python train.py --n_layer=12 --experts_per_token=2 --d_expert=64 --normalize_top_k=true --routed_scale=1.41 --norm="rmsnorm" --norm_eps=1e-05 --positions="rope" --lr_head=0.00768 --decay_fraction=1.0 --seq_len=512
Below are experts of layer 2 (counted from 0) of a mixture-of-experts language model. Rows are named router (the router's row for the expert), down (a neuron's output weights, with its number) and show model dimensions 128-255. Each number is 500 + 40 x the weight over its row's rms, rounded and kept within 0 to 999. Numbers have three digits each.
After each expert's rows: "comes before" lists some tokens at least twice as common just after its tokens as in all text. This comes from a sample of Wikipedia text that the model never trained on. Tokens count by the router's weight.

# expert 34
router:515523508501439430571461436452434467502456489542508484459433536505563458478504486556458496437494459455453576504523551547432465535532535520465506510487522557535418545490481495506522505541496450435467442511529497519491538468500487520539573451508496481532515553478482464513528560476464483483472517524495499534461512541470538604519471491483457532504500421429509546526586508561498504472441
down0:515513572462549466485435467455519483465466495468550500481560554501517449531511485520611509473542552576501450489461526406537480463510505522440435463494508485531534471506458564498507495509483505508473507389477546519501465421424408548448481540503444497494529548526501557555472469563556496513497550528458478539544538503570463475522450550481505519462535534483523452554531619496446525412513
down1:413481478492426506485582441483510507444519484525425456546515479416500465555492537494472504491564472546513453516460491491512500499538513481498548501528525433529518548446515549559474435482473514517524493558529492532486391515509544536430515516564498509442440408517539503546498427454561506533478549484569453589489435494490502570495463543514504479502455505463510498567504494478469465492524
down2:546497472499459545547571482459404540471462489541427515462396547475504543519508501463411465526436532452519504519454535538457545577475543476492547510505492540488469573484561480559488493434450463498527509584474502524524527519445610526544527434545583503500493532448448483541533541520463500465515440422597554544509470556478556454468505449496513470460488437554490471450556474493507479520548
down3:411486563467524498490435492505553406511499481489539522478526533491518501514478476499595529442504525591482468453519539438502508470520477505552523496506455407600494520447453478516506456530542525559513539474552474579444445462451456522499497577567495516526453459492499524467528476585558454534529536511486512509532486564503482430556449586542548499538476551502542473511481429575484539453485
down4:529524500483533483486440501493506541526541411517555556461499500445485498486523472542527489535499451457457541495528468528511521455440437516463562476503501552444507539485491553449498562516495540469515501481550505509501587532501538498530503395565527518532548485508555528468532456462516492475496512532440447533503421495462552528521458534507497556423475467515403526502524499532454528532501
comes before: "-", "|", "|---|---|---|---|---|---|\n", "|---|---|---|\n", "|---|---|---|---|\n", "|---|---|---|---|---|\n"

# expert 37
router:469534516491529471492456503453568511493490447518575587502516540464473571476555477522540502472505530510515458450502549518479501465529473477481429439489504517476525485540504479415487495482528458500433471411444560562452518506490478460494490479479521495496529482542512493488375406492496440530581454468490539515538487539479531566541464470526503518515500483479536508559555524504528493546546
down0:520518472479475486521492464545560411494534550432527539478517527437506496523472525511518498482543476457506467588457439472505466441474506475495461485508525433501483461455546440578511469493536494536471570557493498445446495469524507418550504536538503477568476470507492456493455502501493489460440568489528596484492488451512489440503552452540513484502493543523588484475508401507491543468519
down1:459413505493461527544473525476542550470497491494571448543442514511425452517468536565481451512470534513518488549423474470468571473515558489459517515492511444512481526531511556531505529485510535486559566512493495524506476463487529464473462487528460495527572563492439489479500529562482498451458527467472554507553470525467559494480584493524469485543447501430519437447497571509562533481505
down2:508577440458499547494456466546506525526445536499596520554498535525424566459527500484492546523469415505528478506522413465542545488553476473509489431524524570445480538505529476455511505480513496497494522497474554482498451592489499487454499498488501508425525425525507509544492479575444516561520466479491499493554438491452479514443514564508579521499532466462502482541448461563489510590526
down3:460518438485482498470492514486475489525503517565718541466487552493490547492514471493478512495490504496456510477486471523519536515485525497537437526517519566531569481497527573485483473496504525546487487507436518538487527502551476478550489475476524511474476486512516475565439517498452480490544483456504547503505506477442555491513519502487507505527473475495530491507500491474484512488505
down4:497513495490514506498495504507502494509498505494719496503500498487502516502509495487513506496498499518515485507500491506502490496502508506514486514489497524503498494488501501499504494497509499504504503505505503511489498499515509506495510499496516503495501429512508497518501499505492492527509484485506493495495497496501497514509499515502500507495493504493508496503502448515491504494509
comes before: "==", "===", "201", "The", "In", "200"

# expert 15
router:504619571526457471493465508505450458496463433501490507463498484570454449485481547495476554544482497471480475502519507528532504566585530449531495516484475467503557494569485518554481501452516565478472526507478478445452632496433530500531521444549495517548602491515451521529540495447571532479569524525527522526483521499549471532496464426484494507446430526527545532468488544511516469489504
down0:427455592510442542546511469476472524469513449423464492448534441437480517461460556545468509437517509548467475525505499447458465465544394519518540475568565533525491519530529461402539447461440524510444460458512488524528494478492469462479564496566449503455512499480546525473555528538525542453456530417557445462572480460543460464452482540516503386587513508534457510514511554404466497480571
down1:541459465547534527520496589520573499518555474537489575494502511459452509485544469454495497482512492496497542450466491571482452532499540504523465548484447552474481493511521460505469524493510517421532476510507487548549446552485500490498515566459508525478555524470453422511428497452554538519496534490466468427488507494470465466543529491518443572513456471493485494543524494527541497463580
down2:521509558490509524548535420528482473513431464492565423473433497536485433520547424454528517514458525497479519467457463551482464535512536541455479443521478462448555564443478441465434542525500565491457520426473583520433536517455494484554457487586547541450521498568449539489528517587520476493545548539460483537529527500524422481486536489464519514515593533491480441531527474532527490486498
down3:492563509518518440468492470462484482462553547549474413509446502563457531526507577516598477528516489538463544540420403520450470538519557462534470513496436486600488409543499545446531508470497500505521451484554462596467454552540541452468522454513553541564496464485532531518476519533472584544438599473551521462532517525498514530517483426539501506520478482511519525525464483485531476538437
down4:525500545504492507523496466487443494491417512539499483462518426523610452534498459476469398495457526582437534504480452466548455557455577529479469494459462491505532525478439553557500506469504531566523532462483488455495522483499515525468504450529470486471500439527483524486482519509455465506586499494478495478523501505520487470439542438500532436510531546528532493526509470522518468467514
comes before: " ", "-", " Total", " Year", " \"", " Party"

# expert 72
router:487494476513462518577552455554458573552499460499501457499481508520534465478439518440412566529494509502438477583470601472483541494545455528523477475536610548496505442542482497517539438510562609502514493522544442487482522526453531489425524502519487428544489561428505460492447511430479521466477522484556543496508528506486502552547468484517470497504501450491471484537507540564461441520459
down0:536509522503515459450486502519524494495513551567500482549569470508533477539575472445470506472483482501472572482506480509448469498459447536435464501495489469433475495524473543475537540505447560473403441458465461519519437531502469506477488474392474445464543456447447522470593468451528469530464452521498491476496445492459505463500418453500519435535541502484485516504511479505586554476469
down1:453541444544444530470490473434439500442467491523517520566519503463476420566544519502451505529540493522469506573478556520540536524471555505536475491493497518511591510502497467527500467442515545490494482454545464480520508455624540509514398477482492520509486530532453532578477460481465468478463452431523467522456454553431542495572485477498498541535452495574527406484499502505458498493535
down2:410494544467476539538522545480454463473521504480515451501564535487496473458475536413468557517544522512491533609461553478484457519480545512430503516590456559491584519523479544471473472511439447485501480513535468428518507469504495510485496462490522536521467470502552529451536472495480483452476467458490464552519534401550557491497530471500542505556482501521553488462465542535504404498476
down3:479557492475518480449523441501471537517503544503521411522545500490494485545509454562503462481486501495491580456558494457590494464489480460467555461488529463502459559509436551492464543475446541530477439511480471503459512488517570521490469536480476535445527422498528578480493504446610437516541458545424485530484543478516493539503512494514485416495475487411498465536442489498600435582474
down4:457469477529524531529473470479484462451456523458458445490581467458455506482547540489522575478485582567497466530490455476472461521410573503596531526453519438558522508444540448499574484479531500503470521485482450447515490478523540523530618484573530534498439520545473430609523513501544556456479539490487524519483460520508443450536561583495466522528467505432530481563454567482484500510454
comes before: " the", " a", " an", " his", " its", " their"

# expert 76
router:524578444537384484548493520497504419470567505536476472489451471495490497492529488540423509478516475489511498484459494549515475522428454549475508536524517532507558456480473539478451477538474495477502509527555554496452570518568442558583550562487493394534471490421497508505506529522471500516489486578494441468455535492493539517488491478517459522466449481588482497456462479539572500415477
down0:464504582451506541512485492466502376552422548498563497559446536448565501482428544512497519451490491477531554489438512520507521483490482487532454419568491554565512499458476498485506472594553485424442511512495495499552541549465508441427581505527567453561518511447446526454519496505511490521475495516576546488479525536462514476471485480486515482524461489522408460472537491541503480440526
down1:542507445532483477432506475487570492497534522443379481474586490534503565522527473512561472529577514474493536538495457476580429444455508439476500515519485539517506522485460451545560482445518421528534514497523550503559514519450488544534488473471526576460516532526519432498470518502555513460485505464529580483470587453568429506446497475473443495425486411527541485536509420504466485534477
down2:487493485464476533521459577455458562481447513504478515536492500473460560537499568514507488570553539464512476428496460504525577541581587482488467538464506540483538562538588521437484522504464548490499441541433508500478474462502556462504491471495496531514530561515527472491480596510419541506500492527497506505444502400386490492480577491529538470555467487577505485476520455544470559534525
down3:446536554523564484488508467451552449536491495460493479484484559527499445478539459483542481451483460482471501455498504504524458529502433507573472457441495407524505552490385490531474492571489478492496491410516516483391492473464500512520576472523515478463447423546521525508550490543506405520548426515509496534503516539479539522514427481404475546447516554549473470463459527489454468480457
down4:486504534513545499454462515510474492495543511505405502450484545496482461458557465541518478579561431491531510486505485447511570504460576547503493480532493490504483446459556458509559522418455544473505511564490529420590492522534499542514463493422505546480440446479508508512519492464562461454507531467501538520537459514458509430451451495450469566488535562527556504501475502571500447509528
comes before: "-", "=", " •", " Born", " List", " Country"

# expert 64
router:520484562508504413425568566443505426454495497545496490527461442434437475530459572484436550485485509464576477535500479464545565477526436522542544567513406494505525504504507552508534531506555525481518487463539410519546532529494447527580533506561520449451488543459527561472464442529601503429483455526531441512527505582516521529480441497560520500444502451474450557531481545535514444510557
down0:498531460480463539543499451487509547505497527538425521454545508545557494445565515508592556499509440516499546485538437493478518463519459468437420458540548479458493477535530482456500490496532509538467490508492593490516538520468451478505469483436517530475539485577517497578545475485521484496466477522578521486529489528479545588518555479569398486548507553463468519566540477486519489427524
down1:588523552491505497492490542532441453513561478443528521490503493398543425539495537502490470508449500550463444459511563461431434453514541502494475471528467565520479497507443525515545485480501458527490438490540539513451451529573469511456476485583487476459536497425522573496488497516499562503474476475544533505477485526471533477449487513426501578446517449540480530521488536474428485545507
down2:485536502519496484502563495557457538544452536534410494452517463529501441502566464435554489476533545502529525503529497487508526476499543511535453517478517451540546414509529475485516492505447445485456517525445524477481481554532518488480506454412477541435485528534448500561426466473552432544528514502512531552499516484476522527477631480509508529513522510471477485474477516410480529484481
down3:457493508501435581556400499525529475524539559461412535495562515541492528473457485454517537512517468505430508493552492484477570494524446430427507504533526457485537503480547536532492516444465510513478542487515495506532504490459515468546485508424513541466441477551566545447533541443522506419447491466487488503512489476531481545516581498527498507527537524475499488510496480444495542527514
down4:534503486507518468541441431461461459535556472485523479487525526501527455541498390487554528496519498510540475479480515519534482545504515494588547493484510532492505508518479508506451493465537442524492491489597547516466493483479490535442583499527590478501414482514451466516467531457548533505439507545410431492547446529452470580484425531516466511483536464542488433560502512549499529492524
comes before: " the", " ", " a", ":", " his", " addition"

# expert 74
router:550434553435569486492555518403493506490433511469509515482528461530558513476469558493473452471539477501566466515506604475512480438528463498540547495479507577598469480427412501523495460471479438537477545495535503480546485515542475560491524499515527487516478519472562519520415432518478542503496423577462478535474523554518583570527475468543439546438529411506496477514530572482508506488510
down0:446466560497433567544425497554458444512500501518470472501496504511468504538503478514493485500433502488470445496484490491539460492492461533509515465457498430481488518497461528504472480431554441486517530539484486505484484457497475459497507449496480491530489447488469480398519540465422473458477502465534496456507465451567514454493433560420493435484548500465504447494556534512535499481462
down1:451471445518510477451611483470457474558526460443457485457570531549547515520436520501523495513545494455493521525525448553513476462479614477478426529526447523486516500491500492545488507539544455504410520494531398573425479446524556539559492497498549534443429492527458558467470589592424484488445512403516487457516481513416532477476506476518524490513509463445483476509497469551542443495504
down2:495498557482491494470487458535502498492527456485513510478486524457481459467487492479437518507532515487545479520534543455569606480569564464516455513508438491558467544566511449539485553525634521494530494500449535486592526495557537542481510476556529457493552514451490486488471385574552472508427500491492533507470507598515545591564522503491447462467506491467504512456459521437536499464493
down3:481473473480482492463532498523452493532476438484522475480483502459500488483579441515500451471522456439422493433481557497509542533464536534483531454499527568413472483532502506532422552495527539494533453491528503488513490488463443467484539471449496451508408531522481427563476508567464562532467543533450427469490480488498527523496579533485505537512545578441474589540530528440498502472470
down4:577508457509488537459480532498489482480513482487481562436485452449467513567459552541504578522570539466533435484459508565481453395535499481505484547462448480536473449486505515497492466480571488501511507515534423526521455501513509570508437436513460479491486510425537532528497510547404538486525500463497457507378431495497471484483497552558583515464457542550430525477495524529437536435476
comes before: " ", " Sheet", "i", " life", "o", " office"

# expert 16
router:507459479497402468574482454522483480432504494488527488543528495498489525470460476524466562540447468541474477498508431462512519522463497567481561531510417538536521391480563447491476448460480538475470493535502474536548538550525497569481500527562510460533433565483543504592543476489482500473451547525483520460491519447539458486535496504427485452532505468467513533449474455485558436512544
down0:453478595539409497491522513528549502497455541484501473503531502478627479559461469505580491449487514512484470512564514500493457505490503483470525502462477508461454499575477572581525577499517502537427523468491550488458514549550513521519483464568524504557529536550517513428478507476506541501421466481593503568513529474473513503522496479526477459454463467455490449500518513533520557514545
down1:432502497509480506502514480592453490592474538458515482501415494455474497532537450499549529515550513457510498410580509486536511591466538534524471464515478512465532455552380534471495523506501458493536567508484503442463507476527564511474525478447539551425484598526441521486438541498517487493506445451540500495488570509496495426421571547498492524503515565454459590510563492527461549474424
down2:448450483460499576515516584457454432501539530546446512436492484521486488427523489515543599488481548500505503451455473529508508438477559500541487521494486474492527508409487431566459481505553507558514552464521516425434498480439505454487508530442450537476553493519472558548468531438534585449521476482469508497510508493501453484525494568497455536535532460514426499493547521527538524526481
down3:551517595537527455443507446520552496531452472477465543468490497528553506556486466533483476478510453474544449549460517478493487453604479463523517538504497463501516554553477557454565499483537490458476510500558412514525457555501455483505560466527496467533514408447529533437494548453438492478493512601559486549598537515518516456564487491475557507457536483536557452544468545439460512453522
down4:454499670568532488512486537548561497511508517467489415520488478465533531557496451533556454406565544566477477510558505530483454493538513506483469447500474548480431515469517469549497544475460477497450509469494535520521456594531505560559499473537545481539509444553611488448468448460449490523513481501591516540501445514491471539477497477584513458489454491497570469477489477524566478498459
comes before: "201", "200", "199", "202", "198", "197"